Experts of a small language model: width 192, a softmax router.
Below are experts of layer 2 (counted from 0) of a mixture-of-experts language model. Rows are named router (the router's row for the expert), down (a neuron's output weights, with its number) and show model dimensions 0-191. Each number is 500 + 50 x the weight over its row's rms, rounded and kept within 0 to 999. Numbers have three digits each.
After each expert's rows: a language model's description of what the expert responds to. This comes from a sample of Wikipedia text that the model never trained on.

# expert 4
router:465568527540468538497531454476490419435527469456459441542464548487470477396459477467555498502493555507522558519497573467469485587497508511501527482526495538536571490483431583444477381530479528521497553499577517510420443470409468571557430529564422453569473589538435527419495439597513554524560442481504560553481545491559568483445482469563438426497504569443516413499515483432469485467580545522599489552426513476418512559545503537450447470538452347411513488521586466540609548528502509490578587473482446502453620480509481472523546514531433470462486604435554478453445438513451579538
down0:532473551461481589555475524566488499521514451447484474511514488513534575471515527466510468499459479456593512555470453500484571435494521492441546417501616514627454525592569445497527557445560494513490532498566561517480505462535537409468589483471453403554512581453536488539533551556477467511553433376527433476606469535493457490449481436552454528501581545461509435355513450533493548508524405594418498479463521550519515520481454471471400488557482526631488473534463549421506402441569583551507556466483506478500421413478465422470423515494592496546549433572436512527480492468506478547
down1:557518424443483519450504572466540535438447489451532611409437447538557466422537536481464514626505563421628497533481413526491397574478502420482537464534524552410493570521462462432528471597349543482512511459547484507511392513481472516524550521482496581451569415553435500531461541488470553497519545500495463561429542499550498482494489520466451622447436511458563478508532493501468517457460485456475375449464578501528569447520561506552536621538551488506589473443510530455551547567564529508446435442543442546532559461469510549513513501513512516452494536477554530482458378470540501482
Cells and header labels in wiki tables and infobox lists, such as Total, Overall, Clade, Family, MF, zeros and dashes.

# expert 15
router:393622376669433615535455570412535640502524531545495511532514543474521526507516537522510508524505401464501497525530535520446485545603531450437505451483500426539540389498464514541435544562557527483527446434506506532495539546474499427556474539472539504426485538459536515470532501549504441519512539539508526489530578537464525464500495529489444473494552531465493486484423464564513450512533498414483573452580522574470439577575546500451368428508466512507458546485478536561434601467551501600478480512562436542446585548534461401471565527537507586528511416484515506459545472503450517558
down0:521535506451480518512540450544393412496501453484487495397533528535459483522515469556581515426395531519530421512551462545559495449487497584478474461457547493503410555416519486530623577580403562514533491576569503608429487473520561520535680488465393432518510458447561400537602484500474491520450550486573471632464480583498463482387501540508515419553519523505543438532487559573516510516570559486421471468447501554428547472468420501469507490498512530512498535473441426508486405509473541542509523461453538485438546485476493561520486610533560531542515520571484507473488466503483510528
down1:487476656463488523493416493461468490497545530528518550471466508536563573486495411538530489508476511444469459471454583498569470498475497511478500432516491540475487439419539516419489523492399527483486506401564527419465468549508530526556407478359482465548532500538406556557457468474447584501497551533502455473465547447445480464488375565458500525486444466531482447470561500519583533343425494573604529484585596475536456480501548491499520531509471606439476473536459410563438552547466505399494569406462503508426516535452493580418490480561398507436538544504505530477553515453561530515
Capitalized nationality adjectives and common first names or surnames, like American, British, Romanian, William, David, Jones.

# expert 31
router:469560537534514529616574469503457477516506459551443593568451497597502563419440392442545479492531532504469447534470433417439547511450554517461410499522484518491519433534454522448599440451491485517440531475513498444516485421422511501537574419574514469601512563507468524476519441561473427552562500389425530524457547523464505588504404554550532486538515450587531471623433517571457562503557413537486497532512499497515423520447561515447458561513544517559565467417450504563495426486537607491483506560467416420425553552464489497506504450494529538430549472480449522483535577543450560550
down0:452539401564557535493431506530472486440478540487637551464447525521503549428497488546490551445460571472504551576566461519613510543490524431361515475437438566508495486442566486527455514500466483563530588535458533488486567476464423475502556477613477524513567488442395480466565475480501419563490391514407515579611477475584492498564462550461455539503476566533488529491554567483434453494512585484523471506458462484416487442521457428534453446560499489457477480450510427421515510542483612441556586604497513509534494472489564590517587507500526512552481516461539439487484546509487373485
down1:552463501399530463444528497471483517472555538579522569671432389448545395552524441552438519483422388437420498499448497495471549528445479522572543490491486500535524511441487578526494535602420473557560465511560577388631464534476504484585508505521524519574495583492510480451548498494458458486516478472490483522560550496450507517531461527455475514502494580546505510342509507501478536547494477513495513491544593510577510527420462380496447457448443444510489501392556500514546568433468468477451535427546559635478461436554540524594497461511523483476511529500548458484460501526495493440
Hyphens in compounds and list-item dashes, plus prefixes such as un, sub, per, dis, as in per-phase, dark-complexioned.

# expert 29
router:472530468537545532522534427551521456488568468511481546455414546418483527498516430548439498493484511527426550517531451504556448538496544428455407580580530576450557503547463537462550436567524431432552424525484452472479511540498475568532486516449584441590510563463534555500539437468440440546542456554570492462488547431423418527526447460500587509537412502491470514474455418602567539480452550608526486512600432594578580550572509531546540468518467536457489540510522412475454486534563586435537407525602543495468416388550499450546519440449563545552520508525530489428561495512502544487
down0:500517523588615570509500507535595560521471489578468496515506498455457560482468534534462551445441480469423469493463531492567580462514574491564450485492503524537611595431612529557515520516464501384484482483464506490497447478446526520452536455497522611567467485474503549500544521524484464571501484529571458458492448521590479467497569519440493448402489541483531462456521525514398496568464676449472406392519453509571544458495500565506561472543514542555486568433594498488475496534598500522529503537528491523545421493508469464578418528405495427622426491474433506568558494434446543535
down1:444476513532549479536500506519561465490533409427576603500508543502539390470492497444459508439516518545639420574482458484475500616465521586594477531504515468501470501489506549492560498458525503540459478527528432586523428409538524595527524492517490463479514543509434622589468538396485467474499508503488510493463538510526454519432530572458538475463534552451489484550531417472598495486491514493478486582428543415534493552521393571510538535441480545497584378485518530566662514565529436497576534526506503511507449469482520462467516445574504418508590550375477441431482462530543510560
Periods, colons and semicolons ending sentences or labels, often before a line break, such as in 1799., Produced by:, ).

# expert 0
router:510571616573509514458523549490524521513529479492427463511510549483446421531463583380570535410498601567530433442528481570454442466530544506483524546545546482431437578492492421503611474543507501481475540432540522514543443484497525605561514492555598444543537558463431521519444460501444575536515488443572595576495571490606532473440412470411499595531565551454545564584432520523566483522424498493553508494453501378478576452511440448410538549487484569540502456531533468511594454528471454429506581463445484504499534478522498432477466494458520511450568484512554498513513528554570522561
down2:461566424525565503536513471418513551432414478532500519377465540402484497570477570563602504517535465471558529375536426472533457430462489453495567478495532602493489489464427595547509589472501438462509389457487533447469499527492468543490526500453620448435514586472482460597533487453569465451504439547589455573467444443469513441474434426528471522598517546483560489451537488503536501443555518516488505522502472529558514548588488568513428572486504527446538483596509506501500547604496494497437499469460395478484450485450557571468442501485427582414539532577502448553527518581514468445
down3:586481458556558378565498595533498385530503462516475442488480375496488423586478512479457504546448478513482586394483472547574499522441418492408580523509502441510502546530471459440591524468496511429505473476543454480459524493439514457462490457447517443457531485530459503508470514496545521416440519446513522420487405547495593505528483552509484475515597630487553502559467562530516514423528493480438539501569466523488465549473459528462519527388492603493453463583503501500594439514516435525456472488562538500451529411520424449467500472644533489570549483420579372461462441503529486528
Closing subword pieces of longer words, especially plural endings and other final syllables in names and terms, like -ers, -ors, -ons, -s.

# expert 25
router:449577430587510594506516417561498529414539480506464468550466460461475458415455477425504463466560582529511490580471544488559451616535548500441535511499477493562471560579439508449578394579408423546466595486459574470520447497446546488601483449491500464548492544505426562448424431470536454532503555429447516441418585478476450503436420481546486516409463431510490549501500417580479449509477493546561506484456534457458571538522478546437451525455458483559561470558576549534517472504471472548502581490490539543429598479539438421457520495524552515450583567479547469440444520555495576539
down0:439499454502555535596438484500565418562517457524513436403495579461544495485540471527507524416481493480504452552463401533450358519422486490487560472489534488549496455394551418534518477553429534503400440528459451524416498514508459438500527473523500415498435551591602443457487474439494594504517522568531537493411494558429540477543466515510496552544492475538515468547543528555523491551515513445578460474496414442472385545563441430461481482540419459477490515614530470430449544471458567529552428457511493522424498572531506459500557629488520532494522459506467377540599556522429495528
down1:516538526478451537556487495601424499540517404475479624458461539453510540505511489539498521490483482555544585461474536447417481452501460560467545559511520498534504464557492425512605434519497463476381541574481614536570487493528630543449528477541492570531444533542544535563577529434504483496484512432482546517526572516445501412549466491513343509503521415454509522526389509431450591539469555589467498553505502502408505558559472481431535525427478629552490487510569433479524581439480454506510587509487505574527583509471538515514416470477536430470536508594599477544566488479508483483
En dashes, commas, slashes and digits inside scores, percentages and statistics tables, such as 5–0, 10,066, 0.0.

# expert 7
router:491561432561424568569470516521516563484453543361446553574492445445537472533488447400513434530522547591580454579548540538538467405458582501498477502493482423545541544541526554501528489553481445461392563431461498456553460447381536511579518511519463526559439529450462549523496477478476444474488493567485534585481598562516506527536443478487514464452453398505548582523568578460485456488429561524419434494535508427551475528529527501436437475557517499607509492523508508574523475471555486518514530530507609530463578508435450445455583441417488493554497464453517427423423518587572530494
down0:525534547477493559505560500537568498495518518481450473492432403513511536493494593467485477510506459475398492527594487404413514470615626498452534445486499556433524451511523485551496540470514549519475563494527444511414497495586479422509428419527444430509419530521528500413484391489582401510478487561522476531471452494443545538474424492441524501537556579466631515504508602522565444557574542431461577515502450446515406382455515487448529509354529570541557474517544430566483487510512475533439512505538542514449457481548491474460453446479491467448537489545412404446425518524522566529
down1:558459527487484533442526466459518546543593464412483602401536502509525530492509463546584502471566507515499532498461502568426499554547427585482396512553474543519496435525451382510408559456492514504444551410544558429474444470405409422481537527556556449443478485443485455493472585585492479482488468494507464527484480505473575414495547390441477483493574396543408506607436425546632511509503522451485436523492416435507493497490558477478491494529512482512482443435621516459489600547533516476577463582532515481476494521462524455397468438512498532582583441477554491504521530526550495460
Short consonant-heavy word pieces inside words, often foreign names or accented bytes, such as ec in peculiar, ir in pirate, complic.

# expert 6
router:488573506524459550575538446547512514460523555473444457418566516448481509485531473371590528612441573536411532442461526574475471486515584441421425474435518503555545447613496395446398523567503474448435571464547520549506473488464509533558384509568411510474458513523403488424465451576555492529474552460404446436478542538472600506523472546515411433445486462513463526566492518473552454601450519565479535611477500477524499518465530437483466545562421549553487453472581510526545542523496488523515608487470513532439486500565440500524479520495488454555526581433567474500528545518533527545
down2:500503542498538491512503509504483509490534453460523522516595486423446489487447455510524503493483379446595462519570495473425460512491421496443482487515597466457410451526536507493560482488549426443455502436581580481466428523565453442448589580457528399481488509469438441487536505595555424482547476498392512368470533493475563434522537407497449453545436507432508474458410435514522491506463525496475495533531430442548469459481652495401448533561523460561553471390476512426486459517512504501553362459531448496524539520469466561561533590462407449558533456578576515534457472502463497509
down3:535478534475481585515383473474552521459531537490450471467590529502481476428390393586555531512450488408437541491518480599454509430566554466595466439480485583529544473483359438531462429514518494508503519451552485536512496509490568564421526505592560592514501521576515581520381542526504426569560501506455445539501472559461557410618471469536515496483591473545467448470584502526479612490453568533506507460478526516457501575489525419449499497538456510556556497443574539491502563443542493437506504499496480523550538545488481525475490527581493524620523571433494524398405520464547493498
Adjectives and the endings that finish them, such as -ed, -ical, -able, -ular, plus whole adjectives like long, small, large, new.

# expert 11
router:549554445534490454437529547450523516432360539555439505552463431415621546501532434416498460457553526438521473575523545563437434507520544561533521435469552586521510560552542500556545437487508469584486545432473567411526430546509569467490602553485354442560512543493493579513508523591513561543497548538429538531513567442447493509471474556390461457510492542451568570439441521501492478514430470440476482416515514543554472482505545546477494512420525527577428436486524499475548421549426507545497505553454528496449469461571448474520478484577521567556574512432528406453488540546535476540
down2:442482474492453405472579471512484470577487508574462473499521392480507454506443462546463431496520580554553459513524485401502551468414530431516523580536471620516445544462484478519432425481506508528505486378523508506518543482474596545557514528414497487438442505522590504458530443617515487510440557542438561439430506480461401573427454501490439533383516436522596553505512494504541517503494617479470476407478490464523531480562534473482389440536466528515456447482619517513555621495497447472481508594489524488477488554508528541500482573470452580479509534420480514440625411518523459522
down3:508447544519621543546644460470553445519496546486526579477495446542552488527494532433527466490453504416455561530485495521431546448437474540430639519525483469527532471521473464444423476520555525531526519497460489587512520509524472502436421463631415486528517506392522495482500509471443574438521593531441550485537573550483468492527509485445479445362470618506611551509482522560447428505555524512490582452519512510525578482635570527532398422463473543543520548415508448498485444504449408485546523526445485446467561402503461550539527507526518518480416487500473533569516542573500550529
Short letter pieces inside foreign place and personal names, often Slavic, French or Gaelic, such as Lesotho, Nicomedia, Bhalach.

# expert 26
router:437586462529574562506522551551522556490504436440472544441474553394495597471470494461457505509549554567506436606504510549507528582548576467389507546457451518622527565470427507426525453570447423493541508532486475438529423538495575519562529455487426520429533552449463540499499472499446494594517475405483475542567543505533539580498451465466543555472475437511466553428531541513461567516560575553513492480461464494455503590485441520492480575524430503511480552537424587545408549519524586566516546402542486488531561436427534403513576476513413445473514431466386445534460511468484456492
down2:471503483558387401526490529490546507439522475591483560497525395551515457540531432511488397517516418521502481534538524414553474535479484379480512510450507499439520547475469400458465415576570439492498340489479434512470416538465469563503543494522498526522449447552493415488466461484626438549548546378413522545541502530517532533564389459532508480545461537488551537592570578488546479546541514499506505451566468490475404408473507448454520473438482535475512483533528477523494521416587435427548527552442496480500498430480459517500546549488610483522582540527498490480435398509458529577
down3:469520520589637487512459465499483580448448472437514547512515444563435550445523517467573545572487598472524579540409472476512563549492576516403479406585467517500462505572517458517452380479511481551619489546453557457465495587431457514582489479519466486535483525528513573496504464444559611485436458475496492428544503424475552508488504618435543488530487481472478416594565495501501549499522521519560479504410505423404469535577572425530415495499484497458484525518597484490466433504463494521450539495551492408463529588478471546467579511551455544503530548573475555563426525561492413541
Line breaks ending list items, infobox fields and table rows, plus prefix words like non, semi, anti, half.

# expert 3
router:479455438548527508463425585468518458477484560499545523487503453598446525539507486487481459480483363456457427566481478455434545467488459564600539391432391514549468439499464487399443549295543456510454369508471504553570470534412542483566459488535484483504523553563597500450506559492489491451544555524523565414512549542505500495549503487539478462413533451497457472435426464565490526515540442517447533472575471557462491520537526563474434457448567508538530536517471568616525467487562563480457422522560455476550531553562500471455448465464456551463442509508501550523482461474440578560
down0:501493472519493495488523490528501470455527490428520505539458488513524485446541483538633533508611558563502462510482560476512392552496406592414499478480555507538583530582563552419532494386498502519527616513504399417566492489467500462535397513481488436482460506577600528632416489450500552532520525462491501509451528602508546519461510514448485535412551499488534514416544430538479488429520486484526443455514535497562432574522524492478456499442476471540589402554437453601501485469418541507529539488490534498483516541519568356541447592416581549480486480482537490494438496551445563409
down1:484496526454548557519495515528461594611552536524508554525580519512493480497505432520591442558553564578523531545470484441501599436481462497370534516436508567616445470521466514459551477482535553463563434551500559578498488522481495540532414549457471529472435513513590583470472450457524447466498543593456525419513510534528452514589512556636549478408399402536474516540518546460513477561451492525493472492521518516467540522518429394440426506524476387460593457470523517438442537524534504486498529544616456497432550446492483381462496473471530545418442455470416525546562466487500562520
First piece of a capitalized word, usually a lone capital letter starting a name after of, the or a comma, like G|éza, B|ranscombe.

# expert 22
router:404567455518602548586473473526474502439503517435446518501520391466480376442454494456517420501573511545488448520502508529512459466536527570471484453473415577588523504527490517489491535497384430439419572457430534486496462440414546566563447509543495420589493574436408592424559427541470468465572517425551585508545569458516533459465506449455478481484516454563496545590568530537491542529439444527545429544520549496585556448455449469421452475482462438478474475447572526464541525493587504456526563596463555487460565519451510428541484503480484542493579533523544502449439515581502485564
down2:452540477492511477499525607516559576464486458435439473498463481578445448488451497501480500531603536470526463548558492503505452425472560501507551541493471474479462514447492523504510491499492441585542400566431487520507469452443542465560586536520522488418510475529415593661448479507486393466505489562472518518460479413531400372535520464505479484533430380495524455456471501495472445422543462486563437395472517536525524473471561613588521542496569478475476393531443499578570453571484554494603468479480613516563492561456489512490461553488544482478567467552443445474414525492394477528
down3:490494579514468490533495551453467561456437425494540480503530458470492471529515605454457499509660485507466482550503511449513394409584584563485590422594460552510443474468476499534462500522479490482491463356487480544459479486512467471500476433464538407529491476441558475414491440423549536543523584523427525521578483547497421480562620464484578485420376560499490528517550420553503440469527498484560492405588539503544481492575433527424515544465483538552473437503416497480544530529439518531474490434501500568366404456538527613488443504513515502535557516436477495479465480544522484456
First token of a sentence or after a quote or parenthesis, such as In, On, After, They, If, e.g.

# expert 27
router:543601389465470625574440463463570541475496485533395438510505525486501499444396491596553512477576568437482509534512476491541418574461550446392492404546576513514530561557424435428488596554545478532468553473516488454508480414453550431570572458492439505526449507468447470514566418475566430528528453514480447495483556518523500545517559543512522580441514509550498608554509428496552541514515521541420556445528481566455558442530447486405456538504449488475492463445436474459518502526503502476520585546513588450545542529487474387566471521472558435475471514502561479508411425542461440447
down2:536502525585525569498545566503448566493498509497475507524503534537495497473422521474509523533545591535487471504495585583538447540465515627492530464532482545471400441562510420548520559430471520537375483463432507510415451513511608521449507467429526460463546510451523482533504571469483508599545548466662566430466466586510464480465498560547514573465466401529383433515516582489481543535536431458523493530468433566596460592503632525547446496489561552501455543476509577544503473442524546482500434511461469421509514513609557450467441479553450559464577552580531522443505517460475484460
down3:474562519473501567526589586533503505524522445422486530472592508565430546525441521556594560430571430464458546544467529502504469541510440499506474469509556512493451521563569572537562441484494464521495458508449454553466562484466631497521517517428489627500451552480454459494468460528529501449549481487537487453578420410429558429468432449515542509501350511560467517471483454487505490524515543550528458484488480524418564577431507423473507533500550617487560563479484510519449504446467565586437469379514546527592517491462461445529620521555464334477500513452503477437473580494515467465
Pipe separators between cells inside table rows, usually after a number or name, plus semicolon separators in numeric lists.

# expert 1
router:411584413567530574552511490572540631486553513473404469537451447472500462466498482475526465518591516529518460532515478464457397568571560529396495502539513503531458439566474539507512449587429443528469576478508468410495414443442525471537487447466389546572488548486416555547469405481486414583517470471502509567495539555413571583447464509445434560440437489484495596579509521501452419465514587476582524506553529497484538493547467477394477536495432451508545454528549513493513491472507425529488564458498502519413552526465509401438547470500467532447580513463472527410452584510497540538
down0:544529473568560443541479523408489476587592558541393459514453405477498461502472543417497526487551455476467515497479451557410446525480451499482508414514436529456556585558460408482482557500610377519418477546453487457530522557461496502422431469442460478501547551546525520448491448482470455462479562476533499482476529521420522489534461483565508524501524469400522516495516447497525457456542571506614533557639565468613512467521554524538572504486421513507559499427525510534448534421517558570469495409476620506519602512508520489439574530494528566489496517464397482403600465494476500422
down1:481483485531448522499515563537530540485537514506491482462425538500481467436467546560467580526471507421509354521516525586540514505521470501486458566615583548526494542497435423444488627504484546536526540544456486470589578506484600453484469517406512487449484473542528495536501488529445525579513503561610551511505539470463459567405510548504555450466520493473496523458484509424434504426500542498483546508488395517634362462483553550496516430485498500530592503507446423486414459509532469534479443436529490531435565462508531564624496555387528534509516552430462446524503481599628512590
Possessive 's after proper names (Itagaki's, Macy's, St Joseph's), plus name-internal pieces, prepositions and nationality words in name-heavy lists.

# expert 14
router:442454500476474455518501481631477520506465462582620529468503493522446539544418448470455544576520534530452560502389524474514479549615577550489452473546425440456517473470458507547456536514483471430496435485499481543552489485400441476414495515519471544491432480463640416438491542569600410456541495445475536549462529476558546495559455483505460475490557477513462431539531463505494446518486443444489455447454499548459602508538545485560571520477450455536512422548525459505514456519448430546508577521512565459513484537456583622522560439382547451537541585426532453430467470368465467498
down2:515500601536454496500551509523480367509518564481508566459509476524465498469411437578494469415461415501521483596491471428462477484568518503458458636489477500558499507565431523413486518472510406522514402506504570443530468497626558471558561496492460571571560543478393462552415470531473516426476572543511444517450407525493480473535508591582430429516471504505517579440472505510481534412501539565475418501499459459482567502566455496554524405534483456564450474446510492393469403449498372534516526524522534531566528420541461472538513465529458503501495403543490491482543606514489547549
down3:423633519481484444472519500487622566497523467540413530522412490510481514535443540499554494443491507452529410435407453526489430584528508476455499478425524523513525491531612499521458508467450453545517638456497390504472450520428461575502481507479493556466456492502533506470425444588545491504510540523506544466513503522486461530511460490499442496401578418549477517556425502487423494538497419471557541462502465488519483419396591448494497560564666553463435444353499488513563468551569567482455489488488527552425451545499578531558445570494473551478552541588519430502465525527543503468
Articles and possessive determiners starting noun phrases, mostly the and a, also his, their, its, and other, several.

# expert 23
router:548529478493540585467495546551588531492497483474404492521497450528528458514508579471532494546487500474497518572434511568446477468549575518470541501459476463589519487562584549514602541571477551520481529502448417446447373480494598510568508474401510501533520484560490603532542456470453591526519499428480523441402555408459473468529508510555592478449542527497479564559420522449482556497512434639498462450490525434539452502435480431422495489380518470507502555481516466581488433506511406474448575482552472497441462500533564455521550398593544539530523468604477492558468559596585449517
down0:477573463541558428501504428543487455518534475531452486496410497488412512477502499535470388443520480445470569585483550491448384448527574529600527579466462509542517567551544469573489423444522431538568619471585483538550581480499554452485546551444492512436460555485542540460532496498429383516485491509577481498540526413506445471466521423499453600523586541485486476475498478458494496530485541534488442631498527393507464519507527477463564466483505455444490565535497526475478567489488497495534536453523487447497462500585452528516531334600472577450482524614548417504498490445553501380
down1:510569492422446531576494443545483455519423577555494477431430447395553544455550540540460494463423490420536468513591509605449395490494521508582526565501494475518475422453419554575415548479531584484520485494468484505527478476490543466621573552509572575528449568531503551488495511504469549545464498414481456509509544382418406435509598486467506554514459547458567506484544493459449513573511485544575550494474522460490503469503525503536487442516538442609574520503515511343517500409514554485414565429485418560520416506522507428468514481422501536514455482470540463533466531483534551599
Pieces inside personal surnames and given names, often Eastern European or English, such as László, Inkster, Smith, Johnson, -ić.

# expert 30
router:436594459606466585543449483552487440488445460489472522551464481474491551409439473450505545479520520451492509597462533419486396472508598498427505479585505444533473545495514457470562486570430418472455570519495547559496537495455540528569439434499443485489527477469410576529465436453517437463466497484472517544496584442499454570474561488522520519378527465493571482574553585484423464494394505466459454561429489460497580518499533528401483507493450464416546520430469525483509421562592522493597534509572520503481575416411443442451489537563544456446550538489474438472407590578487485536
down2:437437465462501496512483525542494601515486506478544488624485485473444532433578420501533581399437497498542430452504488552422525457564482507471494572560487568648442533537523445410514549531454520469502540498524503450433511532464491533593483492444545417394561477595589493462445498485511526364401451567483531515483489459567422517532518423526441431466584533474455504553466524393502583526565490466563545556409535547510507415485477540494526490576494527535487504521536581483511547462614476564548362526544494514538473474473511441524474549572517517520533590484495461476477531493532533440
down3:569545468404593547421547607431554573440512531494506507545393411593467497416520511484465527527479433425576479519535495510562607507492525558463461553528525586553539482439462490474506478413426559522534559523516488533514489513391529506508463491561504391490521467470561451546428533507522564470501510549531557431381629499423405432530416432602486481521457519491513487426541481631528544490506457506553532520515509480487507460543517563485422479563555537519429448520547519486481555453425467486533443488489480489507476506487485483457520435485572503499433433545465500446590611576507528552
Pipe that opens a new table row right after a line break, and month names in dates like 28 March 1900.

# expert 9
router:482496503400554474500430460401518444489489438547478592513475387483442352446436548572576466563473538545480440470529433552411498528430519524475438446491510469422479553551457530442538532495471517436487472521479543525522537508585498560505494524526446544478469430495527539516512504481577509501446480492458442602563459585421479546410487485532580540471590557391444492510553467556427432514499483513500433480501533476546539499618475592595464466476554554438541577402520509406444456423459514524486463490471516539545449516434498527449545448500431494433506546455563569458535470385540541495
down0:561491462463525503526594484381458477569493424530557526535431571517502456613515443492517581460549566546508524493349583503539446464494474454403446512530567510507489474568544513464469544483580461590480488481556521550499478415431434554551499459482447538462476498488568521631582473602593466497577467477531492544496397479466528479487480523600471522522538543420424426408482529473547474394510573518486468472552558460567517569490465503467485426491567535534561463487427482530508506570484513548438397514429513504461506527526543519422474506544570455451413440476548533444483495443523444473
down1:517556564436443416447518495520483544439533487517439465463509367442501540558520441442454487484558502603480522497519376429412570394531426545447452479525584551555497541496419568557518513530493512495423519551501489549569524438455522461473475458528471585537447473564445536531483447435585466461568449500536430341531531502446463472463547610570479524431519497502610506514436455502484459496567499513502514432549464519456515484448472591489468487594454529509491469429499393546561504507493581494471454526451547532426441506529510520555528513491519464511588487509396478497395546515552470417
Prepositions following a noun or verb and heading a phrase, mostly of, in, to, for, on, with, by, from.

# expert 19
router:457509580514599439460543429518529435562564464451499463441416557501503465545473436524457541493544471497460428506429524450501499553388532398452448501494550485575475575448493457597534438446445503479579513514413494523488579534592532445562483478429488577549550444529530462500370462540549430545478482507496552463374481467399434502520427478518453495546461494506438533522568447597481466528528562481472442440502508534535544506451495545570459442580477441532563471570498515537455511449488409383468412509480502457478462521423532522531473407455542480481432431490467468444570479502563500402
down0:564449516400516429523528583472517493576580478486493533512547477522590519452501402543493503506498584560415505480512529533523464501394504446578395489420460558414529602561444550423532513535462406392449504500508497537506579502401500602494523560484560529451481462496436512485451373517540522554465494481539513474494532447507436558469471495515594464559499566523576418555473478422428511525530511467456477419470487473520412584453444410499507460492511598534536504515485492535586434536494507450456525506430490556458434558521500385597510416547536506521548577540440458480500535462497540452
down1:518579551465458510491521524536542507589532474517508602521493500456475439382522405492488490519516515487507508444550557467519476407520555505566470503531524548509553424608497442433469523473573501534536505475464657413484456444541486503456458434571478540539474553487562463494442437495438472420482475457487489428491474387443477487475526486623485575457487512452463560415491504491519535422565479472601480563592560533481539560422476522543439565519481489496468588511475514580442562433374483529542513617457550464582512573481464510528483469503442545484540482515544578522502446609577565555
Commas and clause-linking words such as and, which, but, who, where, joining list items and clauses.

# expert 12
router:513451501501518404512576447582449516451584463609450574472531443497565375562455455444504530432541559549505525424518484548558458381464527491481487574442483513534547542421537559455481544533454497574457434535567584493573493481460525552412552469514445445568545434581456461533425456422465468517494468518446480509569472499468597502499564492516468416489426494510503572527503545510507456452509431560529486534519522400456596499470562415439476516425444561447466494596551520495507573479565466476420533434494456510440498500533445505524596494433534439510549543501413444522537438466498554589
down0:451505529452571455456457463485503490503480468375560548389483547515486503582452413476524540532542459496501375568564433448457442545384548573437373474474560435451554483490546494603475553522596519439487470527486545432503500510479552432495506518383502417517497474416538466575502463407391529444495507469456456509524525536394502573503408516529497508478533528472529550524538461482476490461526399492452417516498518586430561410549455475427594491539506464464506422487481518469476490538580469472516429524578488527523482577444575482476434469491570508426499546507480494446469493401469479520
down1:582521500554531521500417492464530654524552421520554456515523527451479494541602427548445449524502511465443503637547490482467561525437490462482474465539458534525538490531539483526573519473462486446538601468586578460460502489497422499532520456504569519474495517501471606491506488609572475482483521535475530502482554477556411429520434480478568457463507464412369490499499423473515487448493488521565572464516555525444533488488527442370564521513517429507462461430555534475536380494418442598567519502522550544543498504511353557477473492394467479566570553473554555479504579500520422512
Digits and number tokens, mostly the first piece of a number in tables, dates, scores, coordinates and census or sports statistics.

# expert 21
router:440419553506470498560492508484538463473502477415590425427543485510491569474539490478404415409510530536511510393442518493480518549524432592513433475523452414583510430441397493497463513437443596554598495492561506515530547449590545529515519485525488563547509545494603458441467484449465518467543483494460497497524446467527550466491525503475416554536472403487557387457378464522613456465470513464483625522471538517459518427435509567449525511576471521566462441541452494478537596504464560531436522473546531593500536556557522488474471532523418456398474563590438571485503459469501530523
down0:605497428550517488470457628432532533412509502538418491582543494492529539512506512452454460503576437498512457511524534398517520518515572452401407572413602480479533405496528489561490567490531420483454477410458514499549411537512631509587478438492471529557504476586515532435457558473539497561548488523569475540424468558501442504534469475487493510439520457563505449522550479513492491490507428527490524522579503474507381598537458400490515472507438516501538465454471541402567474471493435428519450458470475418530522502391532440587462452467469392448507571616500497533501472444547514496
down1:504501482466456514534477549508543531545466463468516502508504494489606550475478560484459527497496445463535524544524495526501522439486555478373537404549485546533569523546550481494361494545429435495624471517487544528448432495544579532509500465460506549488598462547502573482459566492421355440573448490528551469500469438430495528486510497476493509440452469439442523487399605625492439520536472642466455578447492444420427426401470507532496470595521510440468467561448467551491434536476504493439457446497490606512500507456511464545435472463517370582525455454474423451458536478488520466
Common nouns heading a noun phrase after the or a, naming institutions, groups and works, like team, government, series, station, film.

# expert 5
router:464540501590534583506522537478529389396489547435540471418445447497504548503504489480485485433535477426496491574487547582609405524473486605487515452412462416491583398482413428453453534520396484585419520460446577412505517457583531501488484486503531502553412609469429503544548451535469497513545566468473427570478545466471522538448501494564504514490510531463477536584506497496496523407484519474468490484505467542487480548565527512457460505517466499577484495582439466499548587472508472417492460414453515591494584542456448487392624504553472486571536543495469531468481496591584557472
down2:539506580539540444569569480537476560488587461507511386506527519525477489428604453512560536408508432566504532502501547458472471510473466572416524482574498494526465399562495356471491566476512477417502490476465545410491560563522513503425471521510499516467525437503494532493514483541544515448361482568439516520535430449574510605478480347539521461430502475607456516630429511459455537475618499543439537468464507474436479570538422460511448447480509501451497498501434450523461492512402571501613506539537503472470463508490457477500599422514534487503549491500455473478510410433551459461
down3:456487468550561499558462481407578504607524508473522525522555493388547510465381447554479533561504526511485441547500529537459512477638461468450521490532512514544492481513473554499554680428500572489492532520490466577491540534583463424517624510448527495488503473429528470594476563597423564451459471501415543428481619516448510569559412418447561519443491489488432566456538496542509505489470455462526482528558465482460551537377568516488472492470579433444510456513607458439490509437530548529548452448518440522539574445538475468539479498598498457490514494563560455466522478453521491480
Agent nouns and kin or occupation words, including endings like -rist, -man, -er, such as psychiatrist, son, father, director, footballer.

# expert 28
router:435516511464511527535489440432520510559433492552424513479446526538571444421463443527470494487528543524559499521455479404427526490450519574541487416489507550580412473563450578441439419515462412629518540599491440513538390458460523479459481551506636478526475558468462575471424453460625482461540448526500447431435508572445568563560463497504452459415443446591549465526574483526545521485506570580454527520534536367459477569559490450514467523525428453418495399447519440430473502467582520466537478490480503491556513450445522486494547492497525492462479539422552482508501523535457561471
down0:375406494515434567539524476487408534559507430443529518510475498346523514462492564579429500474553476507565470527529553475549498524575436461548449501455453494544454458469493583464409539489572561541431432469458513496515499442513558498489460524478517444583496439611530447493458478522530472491554402557432499472538577507528422588459498559512542510523504586556485535575499473417503448425437487553483497495514491447593534525508509466528438517438523491496594471460456495570520442508434514469414441545499471567406555480485429502427517467501468360518551433515596606536450577546537506536
down1:550550547504476511501465462461523606477574519483553530494591404547541596549531604466522460531531455506398488503509503427513578516567532413559497506585566437500511532474501547424543507523463492484451518499573506484478560537456543554604493445495513591571401480464602518545491602509534575494462478483506559493510529491618538492506517414487495519497513548478433464458424478471441465565516508455618506512563539516436445612460424422429520497508467502583498541454428524479482451552532578486437478548511514576518538522532533590474577463418419468542576543474434491493572495473486386572
Paragraph line breaks after sentences, headings or table rows, plus opening parentheses, quotes and math brackets.